Below are experts of layer 5 (counted from 0) of a mixture-of-experts language model. Rows are named router (the router's row for the expert), gate (a neuron's input weights, with its number), up (a neuron's input weights, with its number) and show model dimensions 128-255. Each number is 500 + 40 x the weight over its row's rms, rounded and kept within 0 to 999. Numbers have three digits each.
After each expert's rows: "comes after" lists some tokens at least twice as common just before its tokens as in all text. This comes from a sample of Wikipedia text that the model never trained on. Tokens count by the router's weight.

# expert 7
router:505454512436532517500500496569459485528482549530448474491555532480462503467505419483445472528490546525468590481475539492496533465444520621462533499439527514527487503486476546430406500519529588475504522490514488548516511544518453485465525462455500455512507521536467560517423486508485518555511511488467431530562479474481446522542521525471548538493477466437483527480557476526461415487465
gate0:533496588457552555508438484473472530480549440456460483508472514416465522501518430437541477523441524517425401467473604487457558510439521442466468506541460611505470522517556502465493542465475581457518493557481527456493406457464492427506541538484471463498468432488528486466444457471591531498442506513511434470534492519496472473521558481506489524541506535455497492478508458505506485479522
up0:540446468498481543472500412477539556495493526474468569513460561502529441530566479460458531511449483458519511473514484442502495545543531522450523449556520485523472474546486504488466534498496523474557439457554501531515511613523476481426531483467506548405486517449395514463463472485553553478507550526488542545473480474461521455580513471500479537456469538496470461568452477497422478490468
gate1:509503461505505469522487520467551424509454428551468448521528538437517474546564552510535452421470473499597458535418497374525542512496476523450504512422484508507464493545501511490504465549577492512533466503476544531545394519461478443501535463427481522468458519507457516541520433484547528508459549514496550552514440401490465494542433482489458536503495527486498489477514462480433502486525
up1:477496414504443499502485447486506495482565594506512576454486524483519459542469481496479529572475532478557482418496453544486482499548545592516548508531585466465491506507471430497473527526527562456465468461530506456523539497535502525481464459488442549439518503538470574546494499577536472540554534512379522532417533461490496430472511516444499543430459474521498516542467437477442486427484
gate2:566506535443556553555399572525429448513496448502515537463577475414476560513527455509465507523497486495518446478503518537467501463512508496458556429475523486547489480503533502491515518456551459557509493510486515460484546431612531461494514539453551495491464507612458551482537483516509513436485538486489526471538495517472508465470513560490603497468467515517560459477512472538519508534406
up2:463468558448431500538477598563500470511461548424460530534485526456502470422469521560496560416544554516457512531535457508489494502496483517511510507506492524505476491532506489484543565519549495545455480486481527500458583491559460452452426526434560549569460468601546506503516535507524426423514467510406511475498564541503508475517558580495560510428524563513446519490545491491518480465490
gate3:529487515464532565500430463509481475533487540559514412547502521444578529533480495436523515458500487519538533478573519545480559469464446525486521508509507480508463500541485539399487490469533542416450428499546501530511487519479526557415565483526447481499547437465477499523388519447515511520469475465461512506457438467540546506521478511532524578432496477509538556487517538496487471495475
up3:539470512573473531577520475524457508521535545473478462533520517575435512449571477453494497526495499541473460524487545481472481463571454452461498490544495422472473531479528501527521439512538511503483406521492561521454488524504467494542511484489502510436460537490547533484472393542505530457508505451552458490442487511538394564479418527483547539439499568461533464534540484475532528488428
gate4:489483479472537478443404479489510478554578511498481555444528516436469456511528569504480477537528474554501468517404500568461533493474524545521482497476537465504514522451444501494458514541510582524471535587432506425525498474406474487519554449482465511531519564475527560497524554468545431482483535485510574494514521538498569541521549501441563500515478480514518534517496498556431492564514
up4:463559491471467512541472466442548514495506498468476507486498444477530440514515539423471570498504472577518456507545573484414526530482449468532503578534427465497499491445497459473462515503542506481478460497452483533495564566457514540504561486540472523461486506490498497508510524547464525509532476569509507527511546481528514531538522576443508556432545432518450497622549547507505475516521
gate5:492523463526546521477497444497448445532520454434463496522536495436512512566557521460482469492438480487496529477481449463509486577506488585422511509484461497501538518515445550494537466468501497546581490478531448516532551498516526504515525503502531493430495528489546573509492501494571447486477489495556522552539491491493449527518433463523476478458531552496477493427546494569475526531532
up5:463530494449460575556498528547471461429431498511547506576423458510510439461447522516545499464446471496537517460501446555455545500540503428513530494456431504509515522460581435523544525453511548467452519537420535463448430478461517522407462526480482548477500528574480490503566476507469467530605438467458473517478509529524476513507537541492498485533483522569511491572511575540508508453487
comes after: "1", "2", "–", ",", "A", "I"

# expert 31
router:485552514459509503475490482487470491431537545499439494518536471500456530430539467493510526564514539505422542449452553476542517448547550526418528468484504511539497583508445506450439483502543564488529495462484452494561506504485507479490466548433489522506515534535518512506418485518470444540533506448442446539488485496521453500546482504561567518526524494549479477451541532515506464535416
gate0:466547428498482523500502474504493469555519473494490504509454475449611461493489421461494468508449573509448478484517459575553509493516462541459497526503488468562543477481504514479479518414523531515507531486488468539463544510564514500538464490491423546488479523503489520457425534498413543437532452483466481507545563457524532510501475508576616498569524476517524523493508495508475467547553
up0:491449517442459522577452451401540526518450464460527521523441522502542402476516516473435484420563530522542545508492429532460524533553497491439493480493446433514479476542546521481484506495530547418466466544533436483521434460486497476559505511507577460463523442521509499488594495451487581530496480480513506488631464573501555524516514503539433461477538503528542491536524457526518509518440
gate1:507516494496512496448475498576501561525587586494514450500510507474466472478505532506468507499557565494519476486467533529542593491490494582391603499498434405470497474517463486496508497450489494442547455530503541476518522516550560543452494453478538549464479478484512519519552510536515489509544593495437522466514444524558489520549470566478506467560451524515496460485539483518496496502481
up1:580461492533494461471562481499507448515431484437498473535501561455576444521554495507477569453492601550527476561479473479444490437540476525449464475576609544500495477507568560528516450502489467475543475501447577468496521467451530507462499460462543471507536543472481519503489484491563519476488483466490486513484452583444505487569481470458557492526478520535422497468545444496557491438542
gate2:615496495559456495499505482435469443563514520507518468496500574537516424499505489489538496456464554541426576491401425508476478561480513553420475531430513460494457549491487493428513484508468521517422502519456489533479444466459443486513438543563480449498514594496514511448456507479485568534489563408436496524584498487485504474543517494499557512504514475494488542517522464495505492480501
up2:533520502481481569612478500463533542606491497443544463520513516424454557546415490424512479523451560497444485490459474475547485468488503459451472504478489498463453450500484490502547529530489481479437497555505539509499482432581581483477530533497508518463468471455576498503512507495428475557485525496552544481472569489547447492435484541591523518521533545515511442492581561488507498517441
gate3:528493472479575537437499463488446559498524506514560562480508495409512469418513461486501503450493492490475486454470533383540427527475510519465445489527525547403508468446527524471493451526553504479516483528579462537515499525452479462442502518481471484505506540500554512480522486469516517441458523426507468482475444518499487557523514553485479493449471468455500441507461541458529472518483
up3:596447480518546494519504474468455508498434479494500517537536491479484550527488505484589502424485552555459440471455547519521540489483423501470454485563470492485477468471516488580507482422478469555450463426509527511492504544506568520586474562501499502451563533457504515458517542412507494534471498618511493447520500513444437537481454467528571519452536525485589502523491522432519495496468
gate4:511559442503545529481508534542471543492535440502446504511465471505543542524539540480527499495496461515489499508416492468504516509506574549492480475499558454507497480479492427533480439530480551580481482484533608479478540522499533538470453513520490433424519525545457587495423485436464457475550461462465516459489497474516486505442522501499484462418541506526573466568491468483438544506484
up4:448581525512502470584450477468532544516547554477599442518510454498543497484432558470485500513501482454546522451499468588553480499514528498517520462426490543547556502554526459453485417461500484533443480593450493446505480491594539514516484419543456443495459486514522493471523443506503479492454477541452442552473534512478472517438455542533556452496587503507518533450518498501460534521552
gate5:449621397527493472484520504476519506435447471506574446562504473486505498427523465497542448487487485485468529524507521562462491415492519511477503450536542410477486529469514432523450513493509471493479510444406595488475515551528482395469447506467493473539430565526524506474479517529493518491507480501486471418507459461486460484572498522541495545521450468463494477490545537463509508460460
up5:474474495480458523501474516494515530568470476518530414490544467452549560561518500478502493559450504506500492487587530541482530475479532485504498564530546509500575460520494432542504455504529464541536497465440496518474565540507536490470449483508602503467520437539453513526432575474520483558481457512525548519409539550495471504509572536512533592560540453439497540501501552483509539527508
comes after: "\n", " the", " |", "'s", " of the", " The"

# expert 6
router:489449522473538499462493519466442439542514536465476517491491471457493501484464466475507502515482512480414491454465498492568503499509512624489545476542541490536477536556492508409442529520518563514584535490558479542512490509513496424443434479503490536533520526541451598575486532454510542503479490430483457499505523506484460512510500484490526482513524464544557464471573419511461487542464
gate0:535495502466478560474498511543490454504499524522537506546526457559463559488494501505517454505506598480464535492464473512523503492515545483486504449402478543570434545498564529532459468498515527501517466473503487506552507495498470533479485578510481580579510581557509570469540483479497460485655459461537466566499460480482482527464496414547574522571495459437523508484540529479493482477488
up0:520536479428438572474472456550479503511488507485535506530465469513421528514487470580557510511422594527517571507462512513480520478536552470484463416478462600518463520561555483541531458493493578495560492460493530505499546401483497477464539587502495538504563527545525580474539463503456441464579516421536454492527511532490532501503475447539563517512525442492471444528540520454470481459518
gate1:512481572503459527565466471469426438524449549489489471563493494461546556515506500472553543537495478519463494477486557499469533495419478504523495497516433463501530552486492511493452479525504537476485393505487512522509450528484498491460547520521494480553543500466514532480507509408545468522505510529486523451529552512523438512487492538500488451474514530476460499557537467518495458467528
up1:479499505480462483500505549513407470521505452438500480562499514422442524491470507553486534534451533445492526490454651512447525445463508503491474549516492523509540493508431473450556503534436562496488467478529479560563474520468439483507477457533459507521549439504483529502493561462487461486495507503576547418543495530458520493553486542472544509477514500477488488532510460445445530497514
gate2:518452514478507512477478536444501550474483474540408585484533495472543504404442423465531530505491457559544491547497483502446434533473454557464498518469516448500394552497550479492531534526509493446438474465479572508437533502466507479519523501521485453514546486527515516479449494447480524505505509519438482504474483449484458481487491518467596484512437532475533498503504484576468439469506
up2:533546487525479502505518459527429551502573466526544490470500486494500527502500452497484496487597446561576520455505538538501510449544488470542533478470512526460510516565473514611538486451428470530540500469523505491497475541478559517505506501477498490483510512553505457497512497559483532526469556490527495466494482495496494517489522593568419533520576485505490507495454536438473520531480
gate3:424519526455551459532512537563419490488448525471446474432490505503500430475457436438527557523493437556511433531528510528507537461471449538491434527561495503424513466414454531477453487518525532509464544453440556483525489471482533405496555479474543493490439519484522527509524520473554548509515471511477557426510528420509465505438490486513498432512413523464531490525443486563429485511507
up3:550551496494475519533523502520483461463472467552539498473451474504436612583527490545461500523493478553508551477520558553481607504461498527503567419539495478577470449457519471472508448494490533510435555511457452524514540480419498548508584536477512436507481528558475502487506501524492451543474553521497562453460524550515499536495532537562521505535562431526531487560463530508529481505480
gate4:424478421444471456504529530524524546445496488469459533519471577440509486488462449429508501481559534534454518574543482468505415541472520450498515527486523508520558499442535506453463466531506488423562445418493565486503423508500528465442537537505442548497506468488536519527517491511497480513483533601572425468537510471460400483537509480493476478588473536474551414506519554511515511545495
up4:503498523572537557511511416502454478467427535533500467490448519503464517462563542530452435482434509553533515484521543517460485517526496496481473473445508513500371579580503516552538445498490512558472438527495439541503510438479456506503538554483525432516541479514572403489566528547451496484476530502482553526512435511556532594496572444478500517515481436518503451519505565513536446414531
gate5:521467517421545536448441475460449490401532475569483518453495564510471462546542490550454542515424477506518438484463507465518540486535520495502489551480599542499498561468505455572563461446496532517548550569516442504449519499428501538526488501511509474491562458516470502477539441547495445507540522527458538440515490551500574439562542474472476526441419418482532482494497477479510474547518
up5:504475552559481490574523487458458455403515482492483463498440517523501416480500513500531463469489471482521503501541500446489495586516549478435511537508450489578532518455419501512495488470501422496479432466518510467517469522530535531498563502533464524452366479444503447546491480494541535485549464513519518488490477513498483541507529496552418523525465493562548501490543510616497434419495
comes after: ".", "0", "3", "5", "4", " U."

# expert 19
router:491538516459529527433453523444447492494567542520475522535545582486487539464542461494505484517495515453505585465500525528495503443551466538455477447491526564521547520579471552408387490521544550476528506543437464497553470496541515427481455519503461505529486522495537472517459503526543448527514516364467455524527462466498460539509512498530549543519540492495543481437516474547492458578454
gate0:544538494502482514488454499486465585588513502452529424569508456442531575480457549459550497457470545441434430446511478546415552456487480485471540491506552521472486493487553521516463533509533510436526543463489409518500490510473524525414506489405476448516472554470503465507481477467546509502518534598537462523497517528609432503438521552474450471527527473594474468475533532578495554519510
up0:516470474574456518444494441546529547511576492531564502554466485540456444482516482528502450439485501522517516485534550537498478501478479477429438528471463478535515470513559565508478520499446545576492503462498426417461473487471532500531486537538491468515487519465480506546453558536439508521519520511466538518522431452552457421436469489536455495474530448527455510490561565515479427468560
gate1:572530524476617597563508510494452538512437455462529495487520500538542549403493471483461469488499487525525551518539464433467574475427551485537573536460550548552512449465491538527487500477471507491485519576565482554467530501540533519503524421466518495517520464500530511471489475514555512504525447433585510520470496575575486506455455525531500494513478444505437487461477495504517517498494
up1:468459477524527493521537533571531578513502444438498497510486433446457503442463487438491517388510547527543554443479450487591533460478490467556468525501528547493487490525533509490533432501476469548464477502452408537527456461475528530492440514466465557433502551460494443597563549523497530506536477439548493500505428485472441554517612481539526499459576497517486513510461506460418552536581
gate2:468476415464535559523522526480493498529550498511523546542511536487529458515524478542517567532473450468477418430540462605419533400512574531572519498571450513563491503490483519491471476519511475463526526524496524473554548499430496611519469434509468493524482551462460480489515477504549527486550492448480528522469518537592465505449451556529552517514503497461524538484498440491512504550458
up2:510485529514492451451509500445528473444491536569462508452506495527544498500572543395436466482524522499430463504557507506515426541579542467546537546508440430509493495481491485543568481445525491562496486516479445563483459540490529514515452578556574510497541558492505455492545489518408548514477607503494509598506539513515535467522544524473483451524455441391451486473474530420582452488497
gate3:482480498456444516424450476508437487507536434536423512474456503504477515470521466455500547534478445460508482471516482531474433509492460485403432507496422452569461527515521504531450479554586509519484526511458466547584502496462424541443548516518502524442588479529464531511500509510509475458461486447486378431524553474510544565463438461504471587529470448520509434576467534497392483494449
up3:497438556504444434525468432513497504527497542453478553526469540525536498542547530490560494478440467459528476552527516602447539556489528535445387541503464500473435465490472521448495493546517492481496454425526496502484565457539476541535506532530456530468485454460558555523450474478492546445529497549480535497486586514506469499488456469467475532535370477556437522520527533522474481445514
gate4:455463511500519500493497507519539518484470533535502492535532513570511460445476447562518446487501439492580545484513480477583416561520583486482538512500444521504433489571527459534579483457548539520574467478523485572540439521497466443496486465532468547501501416512491533493577496553473497524469448478434440484502486452511463501525519570541484524518511461557572574582540563477494557429536
up4:488525524561515461388512556501462515540547503467534478504527574572434423482483522506454504506488544541509513532531534421527561433499529532436539482480464459519524561576490472437464431460522538556562456609428499469570493524456492492544505488441579538517405457493497545456497521596511492469465448510472457467486472522505499524543511479516489471487583496528507483532476519433554517462548
gate5:527474505466556537491451591508503480531494486499503445474432538494560515471547472469466480489412454474473468494527505495470511435505486497500484452508526542489499509469482572480457514504574544569547565589531521556486489478456444505453442485510456543493524500541461461518496485428505392437467548449485502547465457421538576516457434415527499555484540517504506453479475524476510544504431
up5:555535413442521492573471509422543512478534481583498505511504531534483503512544436463553461506464439522495481487566510498527502500459494502538516524449481464567520528487462500507476526449521457519448544555533498571504505432530513493446536511467514452407539504467619498464491471481429511515461498462521470535503467500446516469449499602503455573505503490459517506545533510467529469476450
comes after: "\n\n", " in", "==", "===", " at", " of"

# expert 27
router:467512530440567570449461547499478548495529574566469559443520507431483531519546493493466551521495506449469539494485500486575445470492507565457534545500575544468503568516517559470486450507603601475543478495510489414516480511459549514475469500457523513489476534524444474470469506421518495528503459485505525512519524483486458554507526509571561519511547441552491503488521443530508486573438
gate0:532444525509504604464465494439432513449572530504514495461527531489523490435555520465534549556524499475551535538490493504522399541507591514426538504509546503505529494485438459464517479428506487470449497458507565564535458444486552562472481569374486501513502500508507540410505505493569473467512472553451594447562531457505492530511498459448537449513426407464496514469457496536472551497403
up0:489536519537550454487487489472461456461469469528422431474520536442495483403483471491505471464405531498496495489462540484433482500478521466458535550518505467521484462480484444515491447493488400470466458515451449532558544548504474503476495499501519602540535470486504472369491578480448507555497428536468453503543511509489555508499546521478587534469561540539502499536489545560510457519599
gate1:515533504559528479508460536567515499533521545438600511474454474460455520509519488540475574533452548474530426435504522495501511453494468479501429435519518494459500572520559506505544533547410508490543491470537519540497543468546535521416592428466487519472532499520423496489521540470479512489493478454469571511566483506482537439498441565512476490528549504545566540518515529573486452507518
up1:477501464551452465570500496453559476494460433478538434394431479453456475522476434542432433475448529520473552457549564503460469561521534527455531513479555443466563517527556452509567504491489488524537490507558529514468432447534526446526549543529521430468489535514441497510523523519439491536449481492509481545560466551492506457552499488553572530526451539496573486594535509486485525485507
gate2:489513473516554430587576525527546488508452473496491460501537502557489517551426489514457517596523452452495525516436518501472476482526480470555513541516576444546473493427478462472469524461505523538500467504460509506529497438489502504482529495454488536593478491527482574606564488481506465524549437511426569504612467504528507478488560520491579527470489496481493509448463503514533563553517
up2:472495466599504546473472547531531511488454506522429575546484461494456395520511468479440459528471537552514497444550518535533543539471496568495474477475426538482542504469492469533556502422444467476572535511526498482497552493457513521555511464546534557464507578528506491501509512505524513542503557512547493475447581543504414529405436554478468476494561528527520450528475533507445510569476
gate3:446473479444538443429503515599543445450556511510464483420531508494570533493545553510551523482500546516435413452493474542487481435479522507479477525567556512385598485556487444517499519490469589548523501496514500428497531495556484499423533473436480477489500480517474519465510479446567500546474496530503538508512465516550449524561578490433539469561483515461528500476488483506472501455538
up3:530524537584449517466534462523520541508481490508530552487479470426442464482556527474483457544468484439503495488495471491381471437457475477533520436489423452472557493537476472495536449505515498468531541512478448455518467540418484485588473552469526507456527523506575525477537527503505457467538548497482486529505531492451464392433519499549546528535465520497469460537502430505445530491451
gate4:510388475522425510456550547514444537533491569509481566482461468443458450491469535569533528488484477477495493434537508495484438473496496458493489501455517452505504526483424474452490505609537581454438501440471508453512486501430532519453478500484540487557491547525453484464429518449530501496506464515493507518521506467562511540522427505494486523474431508484500576517444453496534538476491
up4:444433529535533509572473576518598509429541445484530482496457548466549526532480577496473411460421519506519542483478495475543465520437542521469466492522467520552501528449487528507506539543523445503424478523571602494488539385494458478464395505547450545475525518528547510480551530477460376471504484512452499515512443472482503512479421429487415513494525482486485505521516511501483487444485
gate5:586459518482540483456455522480433544502566571547500505455540458452451532469531470513481508544456481508485449510539608557526501508501481512488550455495502487509488490507431533511525531494549595534582450449480505460442484541444460489440499487490522461569477475471450505508519558467518465474542598494467526526414447530562421564560465430479550534515482528504502514541522447507512467501491
up5:511578507515477485485428495543576547464440461504529461488492455527482533496526538454495503444499501574437495477590426446552533507441479547478489432538427554530528477419476519470542488489458450482542553533475556482476499427525546473561528426577516543485513500546553509529500470463532532485521465468485469509454468478431462490458514448446525487491504541503456483496521503409545503485415
comes after: " |", " |  |", " p", " P", " T", "% |"

# expert 8
router:516531489446501537477525538471464443504517489477479516526602561462450518453476468482498481572483506500478550414519521465561486487533528600474519423444534500552464508550553564489459533509522574516542530520506478458508507501493514420449495498459530498503502539590503573515450466498513428546521527453509467538520470495486442532523497481537467497505545451541489451461525454562476457543471
gate1:469526419468615618454516484554482528434508474473469496521525561485541433498492461435464520538453470540534483437476446514497537424454533548480531455505522525469433497546478550513494480484483553546515506525533485503574503497553473451517543505543514523474452526533577603526482539566612568471537528452505444503497483444541488516567566417535507479524486490510504490508456472534477472573466
up1:460511516413528556517445464507453433509548457411552529513480531509441452534535456451496536500480479468510489537504443495469594492496483501515602466501521494468517469456527483535482482514478530520583490516501465482477484437571493523512548519523522538477427493476472539497484456529520488443485498488511484459535523544613563506505502480548495460472503529530518477511504531551516415518564
gate2:498522527461506524462509497514463512481477529533517527495451517517521483500517501516516523479591583600527526488483518528491532506546539538458546530486477525514483579484473439508524453449518510513523494479448482447509447556543552595494480459493461495424488542489480427469524504514505472490489492505510463520563520514554559546516512471463494413458504492521491472521522473562556510509540
up2:477531487430535492490511553575482446508490449475567475583497538449493435513546499507536468397519468494550409503518453482477567505502453544513553448440528591506521490480481447515494444528445525468536570523526539445515486472518496534529579479504552479432438538516447583491521467530539496491545504549528485423472458444517546602484541460499457483442440478549455466521526453486508519510490
gate3:483448505517498493556440501494501491420494528519527465443436520491515461528536395459512485508493531527457556540503501475497499496474508528511581586458525492545539505533483508478474548474613476535425463461463463552514474559437538441508547489508560527573529485458554461476507579553500525521476441497455534475478517498439450525493511509549525512466423544474579578510497531537537484590512
up3:509508523451494489511510532537526493641512508522477521474475517502515497506515501527465543529516544492477456526481465552439526478492512489497419477444462502530529489485449461499447439544485486493553552529460465475533515488581556547521509535439444443506487535475418491454495542477466542504561461438489524496535573511538524534491537473478526528538455473453438529447496522442487523432507
gate4:508479561563540538499500462496547515526522514536478566499507532540521550538530485496484491526457430443476496527550505536522459510517556513486465535484494480557487482508561527412518563539525551497510498494554479532552473539529532487450507467518416525438559425504478462489498424488493512472416524491527508596497463473511561563525581489505505489512569507482502486486487538501537521493504
up4:543515449472476449511489475530513475524503488499491453463513531488539486469484461502531517429479467472478480460480516477489455541515417508476588547501480512425569486496469511549533479477487439451491497450439427539515512529444464530417590508475498523504598473532503569481561545455523533494565506507486463431435493418497473520514398533511515546487458525488548490529499565458506495489419
gate5:489546482453498516468479477476511434495515477522574525455520429512508510489549477462463561537499513527536434446470558482539497473410455476510514552596537490451497449472506494525492432524488481563460495489483527539477584529440473485469508444486570593503503517473503478551538415491521538491472527557475510540450501500514434547525520545504494573494581531561497476523446431536506518421469
up5:425515469452528507522517446479493428551507575473518511521486476523491469440437561472542595520524441542496484512513489551512500545448490467520412516573473451511492474401476485491495527536551491438448540494469545515470577481448470484438510452533479561512409489514533508578533484536453471515540511498504475457526473440540479515601532471464539488509505495510499530477469476481468498524488
gate6:549542552509517586482538433451531498447531527553508569503524484466487553461497447469502525490458469535474558567489515536413494418542485574517485496512473546503472512491503598445414431438485468532501447572552475497475460530469505507537433537513440468488589498511476517579397457471520541471475478388529387465526466490492513542454548475476488457453563573471442445496459497491434475497455
up6:553496542598539499512578500480510504505469449574489462491556448493471601496471416474516415494469518514467508543539496522434491462552495558466516575488523517496474482492478536524501452524497462563456430517521528542442496562456555516547444519508557472496496519466472509536453491438485519496464468470528472473492422510481528493495523465480478501466546614520500479518447519485503504523463
comes after: ".", "\n\n", "==", "\n", ")", " ="

# expert 4
router:512539572440510525493513510485499462486555550513443497491564528470479508494539468503491509516468522511471537464524529572544550492503499523472484450452495544511492574517504545438382498518545531495529503512482493484522483501485481446488550474482451488538553534538501535512523494499509492560514464479456406561538417460521450510534523468502574478487504507495533487472495430567423499535472
gate1:488529500526468514526486553511499427561521583525495515586522489514501452519486522535483532514449487500516481514532486454528561566481539541545473476480542479499570537557476447424437519479583506464520479535521511469488501539450466511475483447510476429496451522495472540462438489470591527537546421506486553529490588439471558546426468533507450469512465530515477538476460539513440477510542
up1:589548510459472543526473483553492501471532511544525545488466446491509470470566524558429469496507495571513473470490542511523413523468494481496540536415491481557546512454488498439465513474504527456512495484454478501526482440534458491513461449464422466494555532463498471481563593496505514547535460484549521525506494434474467519444518532495418479518508514511507515449465484566425498567451
gate2:537483471570422577572563526482538493500482485515471465463476516558473491562539542447568517466516502466498508562461416513533576484555584479573503509429543523501479448583476591549423482509452472468455454518523569442433472503475467483436460503531485532506544481466496486528445449551445461446454466554495469541569495510535442433462460516499562485417472470517483507434531533479547533501473
up2:478509503533494512559450487581496447573551482506508470497535474469529502505518515518479493465443476479455453463508482516505492479573504500488543524509454456531507510472530472507443381583522513505535557430498487551489540436475468558471525450421508508438538530510517510566483548496583467468483543524492446491589499535557470501526510571513569516457481490475487435387459502462481570512465
gate3:492527485512507479493548508532521513451546477523519557512519475538487487558521538528460520478535477542451437522535483527476494462491530513543511519514562487588506561521516513479544477542491500444509568454432496524456487531443530560528474568486494516510474489454495383498472521458430423488524478526530428546551471502558427548502515583461516457597519521545521516494514584504482500551467
up3:529446539515595533517481509526456487490478406530545479593524489476506581585497550481533411526496502500515495458456473448493516549510527455512537474525470555509484437494562492519486455520546499458550478420531526553499459480539511496453512514450578452557512511502435520490495497383486486453508546519512552473455446482432453450504445477597481509459408434462428491496487579503544551523482
gate4:448545495422506459489554423525548542473527505506471468453478471472535460512491477456533508525471432523500470410505527493451442542475539577498501508536574462502502495460449466525496514580558561474531442487508481437504503503474525396503481528524405517481542518557570576529535531439600458566515545523482428520477484512463539491519507464515497557476521473537527476474511468488452498492485
up4:581491491565509558445514544482454537517490427504467573537494453480463487507440530550475490520560571464460497512490463528520487463488479478486511569518531459452533464489514503461491525506502466470523560408505496550504482348490527537502535488479489503560448473478561502397520456451498518519529518455494560426463551495477543546458412502481535460544456475523460575495457495554584524502456
gate5:514568536440466470529490499469461494450429605483462480514424517540530440526519510552445485517430466484519502496481497465463585508552479524524484450443436536509490486408484422407467461522521523486545545424538532525482449550437452526482519426489539516571490588555408549510458453467584527461520489460459476540533455521450486506574486484551504484483498455481459472577532473522409446461526
up5:557460518505481571488530538392476530539542523488434505550531453515523512510439526556502494521460515487479495476433500558443468465434467502470471433522474495492498515468549507488525453501509499508532472535600540492447479482541439494521555468540489540547534563483469482534531429422486501445443516511528557499398506547385458427520513485495616484505481517479505553467513437476541499513470
gate6:543478489426518451518478524503495541516519469426499541538480477418548530528474490502501414485525521459526518557419485507407415538540537513518519550445408463561546517457558488498449519571598536541502446498456548520569477623554500550446473496484600518466548530471590504512500561503542516534542535484466504545457481528485529537492539491478441603542476498490512532528521496457547467546457
up6:566535479486485541484542507475457501493465514483521468539555504556455505448474427512455506507454546525421503493530516476556533427478510445532522368550517501499515462556463440456544597501496503457508528497521444512486514533501459484518524440504524503537503518465441415464530478468437502464502494548522564434547455549440538423516506491539507425499495453450541501518458516461592485445476
comes after: "2", "–", " in the", "1", "; ", " first"

# expert 20
router:514545510515551535463543499456503503482477513516456556504504542486414527498530477477409459520439494523473489501491503514495499443519483607478528465503536559601432560502538546471449480472541530521499540489479491484513510553480493478470520535488510475544500513492516582487471466525471456562506539428482433471548483463472444551539482518523545494485571496475519455529492479526494492557469
gate0:510531467504514490513514524445578552522500520493515508548518471527555537593558545539465485479403462478492523494495482526533497512501622485472527419509586456560504553490544519463531518493540504411497495502472467490524482545562499516432519516502572452566536523473512432510536539568450493504507543456495444533505512507503502539500473419562497468502517510496508505482464544497542468601544
up0:518463498492497435453484479455486539527462494552552555529580502474526509506494515486559532442408512578454522558528486539523463579528470543506516423427442514508425516481555563481517483489488534485489393438516471479507515502511487471535496541519568449521559557450481452504498480521443445488510598534509494495509546473558521578518547478444503393470525530488467434508479540501569498482535
gate1:530560476526586484529532492515537470421567525586492576476471433474544534543467498457467530481494455535482497422530528551446578562481464596530514488507556526539460515453510556440508506542506484440496519538489458589448500513471505548491478476570465484548446477562489541539468457440458517509571571472426447546520486513517516510472434532464444557548472444518468568471521458474478535514535
up1:476480594488436529526457453522503539517530498487530472564523608502522477463550463576485486488469536479467428603535441468565487492523506425461484484480510475563553430507499480601497510458497530461494503521513458491511505532562528497450491515453507542466429525461521467335496537502503514492495498500553547472513525547603479471460510457457538498541475491493522425447494564545501509512478
gate2:526550491459544504502413504513532522422469511494482509576531550549506465511484475481480450546503462490452505404518507534447556538465487586559501500570453520470517519527554549497461504458467490458506553448493484549522490509571456548493545491495493458523521500477459456504525473487566452569495530562492480504521472564487531572649528436523580485535509474481571455494549542566511415501488
up2:516496565457520480456545543518510449594535492484480507490546408461531512535438475483509547511454469466510519522489494505507481468480518427437484499519491483568459443453465518461537499551529479507503494556550500516441452468488537467537576506467508411473485454553508565527537545462492456447522454449511504486489535531519497444405457492502504560510443527539531540576455466497498567575479
gate3:411536497526459523555551522526498445546424521499535459529475488530539517517474545491559565455441541510461504480458471515457538447528518505513469506515526551533552574480572543444474445489516480521451553420479476478485499575526519529552488442538503478484545471458510560503436571460517486468556465488461465507582523472523450585443491461503522428481501508558484476532538547571494503492479
up3:443544460463491524568465485545462426531500538488487478564493462490518497500488483459492501517472435436526495495495492425534539510509458513510459496509516461422492497605519481595498489499472501492436516469547538478533473574423533527436481547510532607479526456556479581548474436441496445515551470434481536534502431461499504480484545541487532474510520517515506481536585463518527470466455
gate4:515501473466552514456481499522565557501526534598508481514523508508515595508490495481487440501539527476450527509535507536503463436549571534520548424471502552577517450529593534516516532561517470490557460529511514528477579504529536483483504516501554474567538587595472547558473489513382503503530525469526476508541516530601581434487456597551433421472526512513481565460501537479514522581542
up4:479508565550515490491508499505492571574558429465460509484557475522480533469496504536430414449477508474473496487474566572465521511540465520436513521446522590571571532451478416507534520504520443496501499487477549515509553542438475480510480479529551495462572517453500471454475585542491494475547526513491497519483446493443542481527500507514442462443522588495499513586471452417520474528508
gate5:550555577435520513440491477491488476499483458470476499463512536511481551467523489471529462479470492505430603468401505475523478466516456511451475476451423505494488524503577484515475477547557525555502514453524480509507485485463498406506540502521543531561515582502509538448553454483507478519440502501504446436506439492501500463524514432500470520487518457452520488509512467494553533514530
up5:440420507473494497529405580540505522522582539486494513473495492466494508536534507481441535550455479470508410489531465507491556530463539501522528511462489497486522459507461443519527491511486493518499530613483494493507480540536531535489464553517561495500533527560421517488459589524580511477547503502448543523476538471525472536450543604471536459500468560582530541503495508476441500532480
comes after: " | ", " ", " (", "; ", "1", ": "